python train.py --num_hidden_layers=19 --hidden_size=192 --n_experts=32 --experts_per_token=4 --d_expert=48 --d_shared_expert=0 --hidden_act="swiglu" --moe_layers=[0, 1, 2, 3, 4, 5, 6, 7, 8, 9, 10, 11, 12, 13, 14, 15, 16, 17, 18] --router_score="sigmoid" --normalize_top_k=true --routed_scale=1.0 --balance_loss=0.00112 --balance_bias=true --router_cosine_scale=14.0 --init_std_router=0.0233 --lr_router=0.000515 --vocab_size=4096 --norm="rmsnorm" --norm_eps=1e-06 --tie_word_embeddings=false --optimizer="adamw" --learning_rate=0.00365 --beta1=0.9 --beta2=0.95 --batch_tokens=[32768, 65536, 131072, 262144] --max_seq_len=1024 --train_tokens=251600000 --max_steps=5663 --dataset="wikipedia_en"
Below are experts of layer 14 (counted from 0) of a mixture-of-experts language model. Rows are named router (the router's row for the expert), down (a neuron's output weights, with its number) and show model dimensions 0-191. Each number is 128 + 32 x the weight over its row's rms, rounded and kept within 0 to 255.
After each expert's rows: "raises" lists some tokens whose logits its average output raises strongly, later layers aside. This comes from a sample of Wikipedia text that the model never trained on.

# expert 29
router [125 105  97 140 156 137 146 133 242 125 134 132 158 194 132  69 103 135 112 113 108 194 177 118 128  85 126 149 190 164  82 132 156  86  97 124 199 101 123 115 140 119 135 107 131  90 137 118 147 138 197 158 159 129 161 115  91 111 157 187  87 115 115 170  96 108 128  79 178 130 101  90 119 140 140 146  89 122 143  84 106  95 169 143 162 130 170 111 162  96 119 120 160 117 178  96 149 126 118 128 169 142  82  49 124 118 169 122 112  85 173 141 159 111 107 151 194 159 154  95  99  80 148 104 134 156 111 152 114  97 172 120 213  62 105 136 100  98  89  88 150 190 107 206 106 157 127 119 135 166 129 146 138 117 125 168 184 119  76 125 148 110 106 174 140 190  87 136 165 140 164 126  84  87 133  75  90 122 120 145 139 141 146 129 126 145 107 141 104 126 162 131]
down0 [129 115 145 125  89 119 175 155 101 111 138 102 118 110 189  84 113  80 104  76 137 197 126 121 106 127  82 142  99 198 173  49  81 142 101 145 144 185 112 140 119 201 149 182 108 152 139 139 118 190 174  97 132 150 184 146 155 141 130 137 148 114 164 187 124 142 150 152 103 146 126 135 121 122  78 134 135 198 119 143 123  95 123 110 120 191  99 135  76 121 110  99 155 175 112 156 151 144 123 147 117  97 129 138 146  79 124 154 166  76 158  88 121 145  74 104 134 159 124 151 123 131  95 143  62 118 122 209 129 184 132  90  77 189  94 150 115 125 121 109  97 168 153 175  93 140 108  97 120  61 161 123 141 133  97 195 165 125 105 134  95 126  71 125 176 156 168 105  63 136 130  85 126 169 173 119 162 168 130 103 111 179 141 178 165 116 144 134 134 111 127 170]
raises: "s", "le", "m", ".", "sh"

# expert 16
router [142 152 153 133  83 180 135 150 157 143  74  93 149 116 110  97 162 158 115  91 128 133 135 188 105  50 147 182 146 121  62 125 126 101 145 160 143  61 137  66  66 151  98  75 102 107  75  87 172 144 118 165 125 174 164 125 100 149  93 122 146  83  93 203 133 103 158 131 154 143 107 130 160 131 132 146  65 137 127 110  94  76 129 167 185 116 113 124 131 127  86 155 125 126 133 100 111 170 144 126 119 162  59  80 171 115 121 122  80 125  93 119 147 117 144 120 121 151 155 129 121  93 174 136  87 177 168  88 120  84 193 161 105  49 105 162 169 148  82 115 140 124 123 206  59 129 126 169 142 128 155 132 115 109 128 109 140  66 103 122 131 141 148 122 172 109 131 159 129  90 199  99  73  89 114 162 160 138 148 100 121 135  85 151 164 155 132 164  82 121 146 114]
down0 [ 79 108  65 117  72  41 116  99 143 142  85  98 138 141 150 102  50 151 145 102 105 146 141 129 126 173 139 178 100 162  71 158 112 151 118 117 214 137 151 141 101 204 124 127 160 119 144  54  95 166  98 138 119 131 117 131 119  90 130 153 180 100  98  58 121 137 163 128 135 125 110 152 120 114 113 134  94 144 157 148  95 129 180 118 102 123 173  16 157 107 167 161  98 106 122 164 103 102 116 143 202 128 154 141 173 113 128 130 106 163 101 110 126 108 133 141 100 153 158 133 115  71 119 143 193 166 126 113 112  65 137 148 124  59 125 122 105 109 116 116 128 113 169 127 139  23 118 146 112 111 101 161 150  90 141 153 122  63 141 171 124 126 178 126 129 113 116  98 115 136 120 116  92 108 110 163 101 127  97 178 149 136  87 146 126 111 150 120 135  65  62 129]
raises: "ar", "ate", "oy", "e", "am", "a"

# expert 31
router [149 142 100 146  75 160 133 143 149 111 113 111  95 127 121  87 144 119 149  91  93 145 203 160 121  46 145 176 149  98  75 120  85  68 155 110 123 112 121  83 126 122 120  99 128 119  89 136 179 142 171 113 156 143 116  97  52 128 143 164  94  97  88 144  91  85 104 113 173 112 105 134 128 163 184 191  66 148 100 141 127 123 137 145 119 113 159  71 136 149 136 185 120 104 152  87 137 127  63 123 139 126 101 111 141 148 118  90 143  87 108 132 121 137 181 129 167 122 166 101  75  62 154  98  42 169 194 171 107  37 157  57 118 102 141 156 146 159  91 110 161 160 101 160 136 110 106 142 165  88 101 183 133 108 100 114  96 130 103 172 114 127 146  99 164 163 140  87 147 149 103 148  97 119 128 151  62 169 137 127 158 124  91  85 141 162 163  97 105 159 124 119]
down0 [109 141 129 115 140 116 164 156  97 117 186 113 140  96 148 144 110 120 137  90 147 126 132 138 115 190 166  98 132  96 143 101 186 147 174 121 101 109  73 107 160 154 139  85  87 150 171 114 147 105  71  95 132 188 135 171 140 153 148 134  95 100 138 103 201  77 177 119 143 174 145 161 125  75 117  81 103  67  66 115 153 104 111 114 171 137 135 118 136 144  92 131 114 139 110 166 136 104 133 204 100 133 168 172 116  84 154  94 163 165 119 106 102 137 150 150  28 167 129 158 174 135  92 154 104 105  91 161 144 165  89  76 103  53 170 161 105  92 151 165  94 120 125 161 131 134 103 166 117  61  80  99 142 175 111 132  40 134 114 128 101 100 108 151 109 109  94 108 133  99 105  85 177 115  77  87 161  88 158 136 145 109 123 104  95 140 173 174 123 121  94  93]
raises: " ", " and", ".", ","

# expert 19
router [121 118 101 175 167 106 146 111 148 130  88 100 164 170 127  91 163 148 135  86 108 142 133 164 175  79  98 154 181 109 128 171 162  74  97 159 108 170 129 115  89 157  70 110 173 156 100 143 155 168 162 119 127 163 101 187 122 120 131 162  72  83  72 172 153 127  97  73 168 103 102 162  77 121  78 169  61 152 141 159 118  97 118  98 133 177 164 132 142  95 111 183 143 116 115  95  96 144 108 135 156 193 102 109 137  74 164 164  81  74 119 126  85 116 146 121 121 175 120 112  89  83 142 113 114  63 159 150 112  77 159 163 128  70 138 151 150 116  88  77 103 133  82 173  98 163 100 152 158 135 120 169 115 150 154 153 126  84 134  94  64 133 175 124 112 180  89  86 109 116 122 151 153 115 110 110  89 110 121  91 159 146  90  86 105 118 175  88  78 117 162 121]
down0 [113 139 139  65 111 125 116 102 125 104 177 129 155 131 146 142 123 156 164 147 100 155 155 194 146 154 120 124  94  95 157 144 170 113 185  96 153 113 139 155 132 110 130 169 107  83 142 120 152 146 142 132 101 156 232 168 156 138 119 162 126 134 139 185 178  92 106 130 121  58 153 137 122 146 184 131 193  79 124 166 113  90 129 178 140 119 117 176 120 149  78 143 130 116  99 142 125 138 127 107  62 100 149  93 135  91 141  88 150 119  76 166 119  87 161  55 118 113  97 119  78 177 119 139 180 125 161 113 185 124 141 114  98 137  81 152 114 108 169 122  80 178 112 163 127  68 142 165 139 110 138  97 148 123 137 115 116 115 163 124  82  67  84 221  89 104 150  92  72 185 130 153 199  90  86  94 122 134  81 115 150  96 148 106  86 160 143 115 108 127 102 178]
raises: "e", "er", "es", "em", "ing", "ed"

# expert 18
router [118 110 119 183 134 104 146 144 155  89 133 115 189 211  97 100 255 137  77 118 114 157 170 176 126  75 142 188 156  80 115 157 183  71 126 150 146  89 181 123 117 136  76  98 106 142  70 104 155 166 145 129 162 162  91 137  96 119  97 132 113 122 112 181 146 119 129  56 161 139 118 120 107 161  64 143 104 104  74 138  97 143 148 117 115  94 147 126 151 141 148 101 112  77 128  49 155  99 114 139 161 158 101  93 139 121 159  99  70 116 196 121 110 109 129 130 121 117 164 111 110  85 123  88  59 160 141 174 120  91 184  81  89 137 141 144 135 143 132 116 148 179 136 139 122 112 115 179 137 122 119 100 144 117 136 142  87  78 116 170 103 130 125 132 128 126  96  85 156 112 125 147 118  76 120 111  93 135 144 119 149 172 108 138 172  94 124 135  50 113 168  94]
down0 [118 114 128 113 118 138 123 111  93 127 134 153 110 181 113 112 147 201 106  70 127 119 154 167 135 116 138 176 111  34 126 149 115 103 168 105 194 175 130 158 123 136 144 118  84 187 165 120 159 150 122 191  61 164 105 146 164  76 116 141 182 140  36 126 124 162 113 128 159 156  76  99 135 108 110 127 160 113 102 161 173 177 158 139 169 170  95 171 158 166 166 105 104 135 151 152  98 117  88 116 140 141 123  99  76 126 108 176 128 114 152 143 109  92 124  91 130 112 109 188 136 132 152 107 104 171 145  79 112  75 161 123  66 137 119 128 124 133 119 164  85 168 111  81 162 138  86 157 132  69 206 166 112 111 103 143 113 116 108  67  97 175 129 140 169  83 130 147  75 171 144 107 131 105  97 126 100 148 175 120 106 132 108  74 129  74 148 123 192 144 172 155]
raises: "-", "=", "M", "D", "St", "Gen"

# expert 24
router [159 164  88  93 114  91 153 154 121  99  71 144 170 139 105 102 160 188 112 114 109 137 117 135 146  46  89 137 151 107 101 136 135  66 154 134 148 109 155  99 132 145  34  95 181 174 104 121 160 144 154 109 162 125 133 111  71  84  99 157  73  97 132 147 108  54 140 116 139 152  71  92 111  93 158 139  51 169 110 117 124  77 128  95 137  96 135 149 152 117 122 132 127 120 157  77 154 152  89 100 150 155  65  67 188 124 114 144  95 144 154  95 189 117 173 127  82 177 125  87 139 101 166 126  95 120 122 153 109  61 138  72 114  76  82 136 160 139 120  97 164 147 107 181  88 141 128 162 156  61  66 164 115 113 124 110 166 120 139 167 135 131 137 158 115 188  68  87 116 138 159 135 122 171  83 115 134 150 125 109 159 154 104  90 137 122 118 112  87 123 137 156]
down0 [133 149 101 121 132 123 132  75 140  70 157  78 165 138  63 154 150 120 148 139 111 120 112 100 137 126  97 125 133 159 101 114 135 124 108  68 117 115 126 141 161 142 118  77 195 144  71 121 192 143 126 131  85 141 162 160 169 115  77  75 145 152  83 190 149 148 127 174 117 100 107 135 131  88 117 148 127 136 103  74 107 147  86 113 120  86 102 223 196 143 114 100 124 143 107 119 110 137 115 149  81 121 142 168 115 110 176 159 142 131 195  92 135 145  66 148  90 141 141 141 110 150 101 128 177  96 113 128 136 148 118 118 103 161  47 138 102 176 136 125 121 101 131 168  76 136 149 108 151  97 129 142  72  71 107  91 143 231 134  76 148 111 149 152 163 178 167  82 155 188 141  90 130 147 143 159  91 188  81 127  93 137 110  78 168 108 111 144 125  78 180 129]
raises: "'s", " and", " ", "s"

# expert 8
router [138 128 151 159 120 172 119 163 127 110  74 129 196 228 159  79 131 144 111 127 119 107 162 143 125  62 153 169 109 115  93 167 179  75 155 142 144 110 148  87 143 149 110 133 129 130 108  98 137 146 174  93 133 149  90 126  95 167 107 170 153 150  49 157 104 100 157  97 192 176  92  74  88 107  97 200 110 168 104  98 116 126 170  80 129 101 163  95 147  99 132 143 152  76 164 119 122 114 108 155 154 162 136  92 148 117 110 126 116 130 164 116 190 146 144 133 147 137 193 118 155 106 144 107 130 113 192 115  92 110 193 151 115  62 141 170 146 122  88 100 114 142 102 173 127 151 148 137 117 130 120 182 133 178 131 164 120  52  85  75 109  89 165 139 152 154 129 124 102  84 181 157 110 145  91 135 141 135 190 120 103 123 108 138 194 133 111 162 123 188 138  88]
down0 [ 80  98 162 218 101 101 118 138 109  94 123 147  63 136  91 137 143  70 134  97 100 158 183 134  88 121 138 114  97 134 125 129 144  94 122 147 109 147 122 145 116 124 168 165  94 136 130 117 132 115 195 133  78 127 144 147  81 152 113  90  78 185  67 124 105 110 146 103 132 159  88 111 105  79 132 150 108 173 124 120 163 131  98 120 114 172 178 109 156 116 166  85 102 111 142 158 128  98 149  72  93 190 187 158 150 128 148 130 100 156 169  80 135 147  50 134  84 154 186 197 124  81  85  99 108 149 172 125 100 172 129 140 189 167 121 165 104 130  90 106 159 153 111 104 125 126 144  61 125 115 104 126 154 178 208 181  88 138 169 190 171 147 192 174  55 136 137 175 111 109 149 109 167 117 135 116 155 134 147 127 100 171 128 135 143 130 146 113 138 144 136 118]
raises: "er", "e", " "

# expert 0
router [146 179  76 142 118 116 108 166 146  91 111  97 187 144 109  75 159 132 119 100 125 166 150 162 110 100 101 131 177 107  49 205 155 113  87 144 112 119  81 119 130 136  68 112 138 118 122 132 153 153 157 124 126 222  87  73 124 105 102 193 133 108 102 184 104  82 138 109 171 103 109 129 104 174 140 124  73 175 117  89  94  96  95 144  88 101 140 108  93 114 131 213 145 115 137 102 145 119 130 121  93 161  69  90 175  42 126  78 124  96 179  86 196 163 124 120 134 157 128 105 148  95 148 106 151 119 177 114  82 133 146 103 112 105 144 171 112 153 111  86 107 170 117 192 112 134 117 177 174  65 147 146 136 128 139 145 152 133 148 169 132  84 156 106 124 113 101 121 117 173 113 163 104 139  63 135 118 108 152 130 163 135 111 111 195 107 157 133  95 128 119  98]
down0 [116 126 116   0 122 144 134 109 111  79  79 122  78 149  69 119   0  94  86 159  68 127 131 106 177  71 139 115 119 159 142 115 132 159 156 142 145  89 215  98 157 140 125 145 110 130 138 125 120 152 116  93 105 115  89  72 127 179 194 119 150 129  87  77 162  53 160 128 138 123 197 154 100 143 140 146 158 137 111 113 141 129 109  92 160 117 129 158 135 146 161 138 154 131 144 152 114  68  99 142 155 135 164 105  92 145 156 133 113 124 114  95 102 131 168 128  96  76 110 141 108 179 108 132 125 146 121 139 147 143 119 122 100 129 151  38 199 111 109 146  78 115 137  92 108 121  84 141 111 128  98 136 115 148 108 118 121 194  58 121 166 121 132 133 122 157 128 157 130 115 168 136 109 158  84 133 133  98 153 147 154 122 201 135 113 151 136 124 161 127 155 121]
raises: " of", " from", " "

# expert 22
router [187 174 136 167 118 147 106 125 126 153 138 144 169 144 179  89 255 183 178 119  94 147 172 150 144  98 130 176 122 106  93 132 161  67  83 144 129 110 127 102  89 138  88 109 130  92  74  92 119 137 105 112 142 212 140 112 135 126 118 173 110 111 108 104  64 118  83  57 166 125 117 105 101  93 159  90  68 106 150 110 106  91 141 151 175  75 146 101 138  96 123 132 141 106 160 130 136 113 146 136 160 112  89 102 177  94 139  94 132  87 157  93 136  92 153 155 108 122 196  59 116 113 148  88 101 159 132 148  76  91 139 117 150  72 137 116  83 132  70  66 157 127  98 176 142 125 127 168 133 130 134 152 149 129 153  90 133  62 135 110 157 115 105 144 146 161  94 137 151 177 153 126 118 157  76 149 103 139 135 127 139 182 118 116 141 194 103 112  80 112 120 133]
down0 [ 78  86 138  65  89  67 121  70 132  93  92 133 114 151 147 104 134  73  90 132 122 109 125 143 172 139 138 136 179  99 159 167 129 172 108 154 119 130  72 142 126 195 127 171 163 194 147 164 135 114 130 117  91 115 111 100 180 141 151 107 104 117 118 125 116  84  93 109 132 182 182 162  81 123  84 100 140  80 174 123 163 199  75 153 129 131 115 143 153 143 112 120 134 142 135 152 130 171 133 122 141 105 148 161 137 162 100 150 130 167  56 108 165 190 126 158 124 138 131  94  84  94 145  97 164 131  70 139 121 174  50 110 166 100 116 140 204 144 109 107 148  75 100 190 149 116 101 147 132 133 195 103 122 140  51 122  62 173 120 149  94 122 126 136  94 126 185 168 133 157  93 153 122 104 119  81 152  85 147 129  99 115 165 134 106 108 111  75 174 148 151 169]
raises: "i", "o", "g", "a", " and"

# expert 4
router [160 151 143 142 148 126 139 145 156  88 131  86 137 163 125 125 168 129  89 115 113 166 134 150 106  89 112 143 165 110  69 154  93 146 146 127 108  88 168 121 127 126  34  98 136 158  73 107 157 134 130 103 176 125  74  96 121 134 142 161 160 109  79 167 106 101 143  89 111 142  76  60 134 149 156 120  47 120  88  86 105 136 109 121 104 172 160 148 127 134 128 178 196 119 175 110  75 130  50 125 196 159  70  68 162 123 133 104 146 113 176 143  85 134  84 134 112 176 119 127  76  90 142 104 103 135 127  90 129 110 125  60  86  68  52 122 155 140  91  83 141 141  80 223 126 148 153 121 137 109 127 148 137  96 120 147 137  75 119 118 102 120 146  95 171 187 118 110 175 169 141 128 111 144  89  89 141 107 117 122 141 128  76 102 164 147 136 188 116 130 112 123]
down0 [ 97  89 154  93 119  70 111 132 142 137 139 119 150  96 135 142 124 123 102 158 145  93 161 124 144 128 127 143 179 156 126 150 158 163  51 129 126 126  97 165 140 119 131 198 182 112 135 120  92  89 117 101 160  70  99 164 149  58 117 155 104 222 137 118 129 154 112 128 129 143 205 157 167 117 147 134 133 121 141 130 187 168  72 158  90 154 109 164 205 102 176 119 114 118 116 177 137 108 102 127 128 133 224 154  89 130  88 131  96 160 153 176 182 114 162 114 197 115  91 138 122  71 146 126 133 148 102 134 156 178 105  70 123 150  83 105 152 139 157 133 134 173 187 196 138  47 111 102 134 203 115 135 102 124 113 140 113 125 138 102 163 183 107 129 118 110 135 164 118 137  65 131 141 179 120 151 125 101 149 131 127  66 125 108 131 181 135 157 166 157 110 130]
raises: "i", "n", "o", "d", "t"

# expert 9
router [178 145 126 167 175 145 102 110 131 109 125  82 160 155 110 116 176 187 152 127  76  95 152 107 123  79 111 161 175 100  83 157 134  49 125 123 130  55 203 122  86 129  84 114 137 144 128 103 149 139 147 201 131 129 129  93 133 160 137 158 122 121  78 144 119 115 109  97 163  94  73 118 125 185 125 180  94 143  89 144 133  98 149 149 121 110 157  85  94 189 111 119 142  68 190 125 159 122 124 121 131  91  65 137 153 102 149 124 117 139 137 146 103  65 151 144 118 106 202 100 115 129  89  94  63  93 195 175 114  84 116 135 108  59 110 157  92 123  87  98 154  87 136 209 147 173 125 178 159 107 163 138 142 145 118  99 151 135  93 136 125 144 106  93 162 154 116 108 190 125 160 133 155  83 129 117 132 108 121 119  89  85  72 192 153 154 137 113 161 116 142 125]
down0 [101 101 173  95 103 133  97 101 139  75 148 129  59 117 162 138 113 102 170  92  80 134 115  89  78 138  88 160 120  77 165 104 113 153 150 140 132 116 161 111 175 165 114 156 114 134 100 161 146 167 147 230 131 139 117 128 190 186 147 107  72 100  24  95  79 140 119 130 173 110  96  86 123 101  98 174 151 123 172  96 140 118 115 104 125 120 178 169 137  89 180 156 177 113 112 134 152  91 135  95 131 164 153 136  66 148 110 183 136 120  74 171 100 139 139 170 118 114 110 136 121 162 109 125 109  80 188 128 127 139 117 119 139  87 102 170  76 132 149 118 168 132 120 121 116 143  41 137  74  83 143 161 144  98 182 142 188 115 120  86 124 105 138 121 149  82 116 154 110 197 194 107 156  89 128 150 143  93 100 119 158 141 125 158 151 102 119 132 115 150 115  79]
raises: "a", "an", "in", "i", "al", "ing"

# expert 6
router [152 128 119 178 106 143 142 127 148 165  94 115 167 108 109  85 208 173 111 111 122  92 174 134 118  47 134 153 135 100 118 149 119  86  90 134 162 146 173  80 105 151  98 124 165  92  87  85 161 132 150 130 146 136 151 121 158 129 103 181 159 153  95 163 123 118 125 140 168  95 100  98 104 144 117 193  35 131 152  94 105 107 166 119 163 169 161 114 163 125 162 168 144 141 179  77 140 128  83 161 157 121  94 116 180 110 144 178 162 102 162  81 158 103 140 171  72 156 243 123 100 104 176  82  57  83 163 110 118  51 156 126  98  72  89 150 108 141  84 124 139 114 129 141  91 100 105 122 183  92 125 104 108 101 132 133 135 142 101 122 116 131 172 117 114 126  89 139 176 162 113 136 101 115 106 130  86 109  99 137 107 134  68  79  99 142 124 149 106 133 104  99]
down0 [160 204 142 222 127 106 121 152 200 149 171 135 123 139 102 176  86  89 174 103 114  90 119  81 129 135 129 140 169 147 170 155 123 116  39 141  72  61 175 157  90 141 130 169 134 148 167 102 109 113 132 162 143 195 171 131 136  90 118 113 129 140 150 137 157 136 190 142 111 138 101 107 141 110 137 125 142 122 149 150 121 111  87 190  71 131 150 112 128 111 115 101 188 102 187 116 171 119  81 151 145 128  90 146  93 130 102  61 138 110 175 105 187 150  70 154 130  90 151 131 128 160 177  97 194  95 143 176 128 149 141 149  83 147 132 125 149 146 115 158  80 119 165 140 117 151 168 138  79 150 161 123 152  31 146 145 130 130 130  78 115 198 203 104 143 147  97 124 142 103 125 137 130 110 114 142 146 101 115 106 106 126 150 141 138 141 151 121 106  68 167 111]
raises: "S", "In", "H", "her", "G", "E"

# expert 12
router [147 114 113 148 136 131 148 208 137  99 134 117 156 118  97  99 176 116 101  72 100 173 110 189 115  22 113 145 172 116 108 140 142  97 116 145 156 119 109  56 138 156 128  98 190 120 203 113 133 161 172 129 150 139 126 106  79 127 162 170 138 114  69 174 136 112 120 114 178 123  63 123 138 157 165 131  58 174 106 145  69  62 142 127 138  98 160 150 148 101 126 166 102 133 170 116 130 144  90 116 184 157 106 131 152 113 136  57 149 139 169 107 134  96 125 139 121  90 102 123  80 123 164 139 110 135 216 150 129 126 145 100 152 113  98 161  78  69  66 113 134 141 140 221  82 146 134 172 128 112 149 132  90  86 105 141 149  65 132 172 165 114  58 132 169 139 131 133 146 119 167 142  93 120 126 137 132 132 141  98 154 132 163 110 113 145  90 125  88 118 160 118]
down0 [107 152 126 233  75  85 151 148 104 122 127 118 148  94 114 169  97 142 104 105 104 164 184 115 126  92 100 109  99  95 102 133 195 118 132  94 133 144 114 118 188  58 136 134  96 115 154 144 139 180  58  67 167 149 128 172 116 122 168 130 121 150 152 127  75 178 142 151 127 118 124 166 185 132 107 101  93 104  78  42 173 115 165 123  89  94 130 137 121 146 128  83 121 121 115 123 141 159  97 170 148 110  86 144 141  96 159 121 113 150 160  77  79 136 158 114  76 112 195 165 126 127  96 156  83 103  84 127 168 138 123 100 158  78 102 121  88 147  74 163 129 199 132 164 108 101 175 128 187 141 112 149 153 102 184 108  87  72 149 132 142 135 121 142  92 146 160 183  91 147 119 146 124 128 111 121 137  71  92 115  87 109 167  98  87 146  80 144 146 143 152 170]
raises: "i", " ", "es"

# expert 3
router [145 153 115 160 125 121  81 154 132 120 133  80 139 105  93  73 131 124 123  75 100 156 150 127 141  77 107 140 167 116 106 120 146  86 108 127 171  84 124  81 113 190  99 130 124 162  89 130 133  83 169 161 186 143 139 117 112 142 121 182 124 182  89 170  93 125 146  98 181 135  81 116  98 115 125 184  51 163 110  84 149  44 133  82 140 140  89 159 144 140 142 165 147 128 141 120 149 176  47 114 151 163 124  82 193 116 109 164 117 143 157 143 143 109 173  82 104 188 138 127 136  67 119  73  93 147 144 116  63  75 118  99 102 109  85 169  69 148 113 121 103 130 142 206  65 128 140 128 134  96  83 133 126 141 163  73 104  99 101 109 107  74  92 123 122 186  87 102 132 186 155 132 111 128 135 104 133  86 128 140 148  93 109 103 182 137 126 155 104  97 164 136]
down0 [139  89 131 129 167 145 141 149 132 123 157 109 127 110 103 138 158 115  89 138 108  85 111 130 171 184 123 140 131 158 142 128  47 103 149 130 111 161 151  71 112 101 183 162 150  92 106 104 162  78 158 128 189 174 148 108 192 127 143 123 120 104 157  74  94 150 169  94 106 137 132 102 138 142  83  78 114 156 126 117 172  45 183 142 195 100 107 179 153  86 124 133 124 123 127 152  90 153  73 100 135 156  98 117 139  79 158  76 140 145 142 153 124 142 146 167  88  79 159 143 110  74 166 143 146 106 122 172 113 153 153 133 195 114 138 162 123 127  90 145 166 156 144 206 122 144 161  99 159 190 122 145 119  93 190 170 134  91 155 113  61  83 122 125 111 122 112  87 201 115 166 125 121 115 121 137 124 123 168 163 125 123  56  46 142 107 130 185 104 110 167  88]
raises: "land", " ", "ing"

# expert 26
router [137  90  49 180 130 119 130 142 148 133 107  95 210 157 167  83 198 137 136  93  76 183 161 119  92 117  76 151 155 132  86 165 198 103  90 124 122 122 161 104  70 153 126 118 114 115  96  88 186 119 151 139 132 147  99 113  67 103 123 115 163 129 100 159 124 135 171 161 152 117  81 126 142 142 165 142 100 149  72 147 101  83 144  96 110 133 126 112  76 134 158 120 146 104 147 126  92 120  93 106 146  99  89  82 167 108 138 146 134 100 160 131 193 121 124 150  94 124 214  98 127 111 157 107 166  96  85  84  63 110 149  65 166  74 117 114 122 127  80 134 135 168 127 178 133 128 146 182 135 102 107 185 120 118  88  88 134  89 184 133 144 178 137  84 132 136 107 120 135 137 167 146  50 146 128 124 107 159 138  86 145  98  78 133 138 154 122 207 121 120 165 155]
down0 [117 184 118 184 124  66 111  91 134 101 119 164  94 194  92 159  52  61 165 136 117 133 123 133 107 136 134 101  97 130 108 168 102 145 137 119 101 173  49  92 132  99 124 137 165  96 203 118 124 132 103 120 168 123 138 109  93 135 120  64 108 121 134 138 123 141 196 166 130  97 137 124  98  47 105  69 128 138 120 127 170 177  84  94 118 119 123 158 148 153 147 143 102 127  85  93 126 185 143 143  91 137 153 163 117 115 121 103  89 114 163 108  86 101 119 107 112 103 121 126  72 148  79 130 177 149  89 133  97  85 119 126 118 222 164 107 127  73 162 150 132  98 112 113  80 143 124 150 148  82 154 131 195 107  57 126  77  99 166 146 106  91 162 174 160 145 151 174 109 126  82 133  88 134 112  75 159 118 175 109 143 126 124 129 106 139 149 143 163 153 129  46]
raises: " ", "d", "s"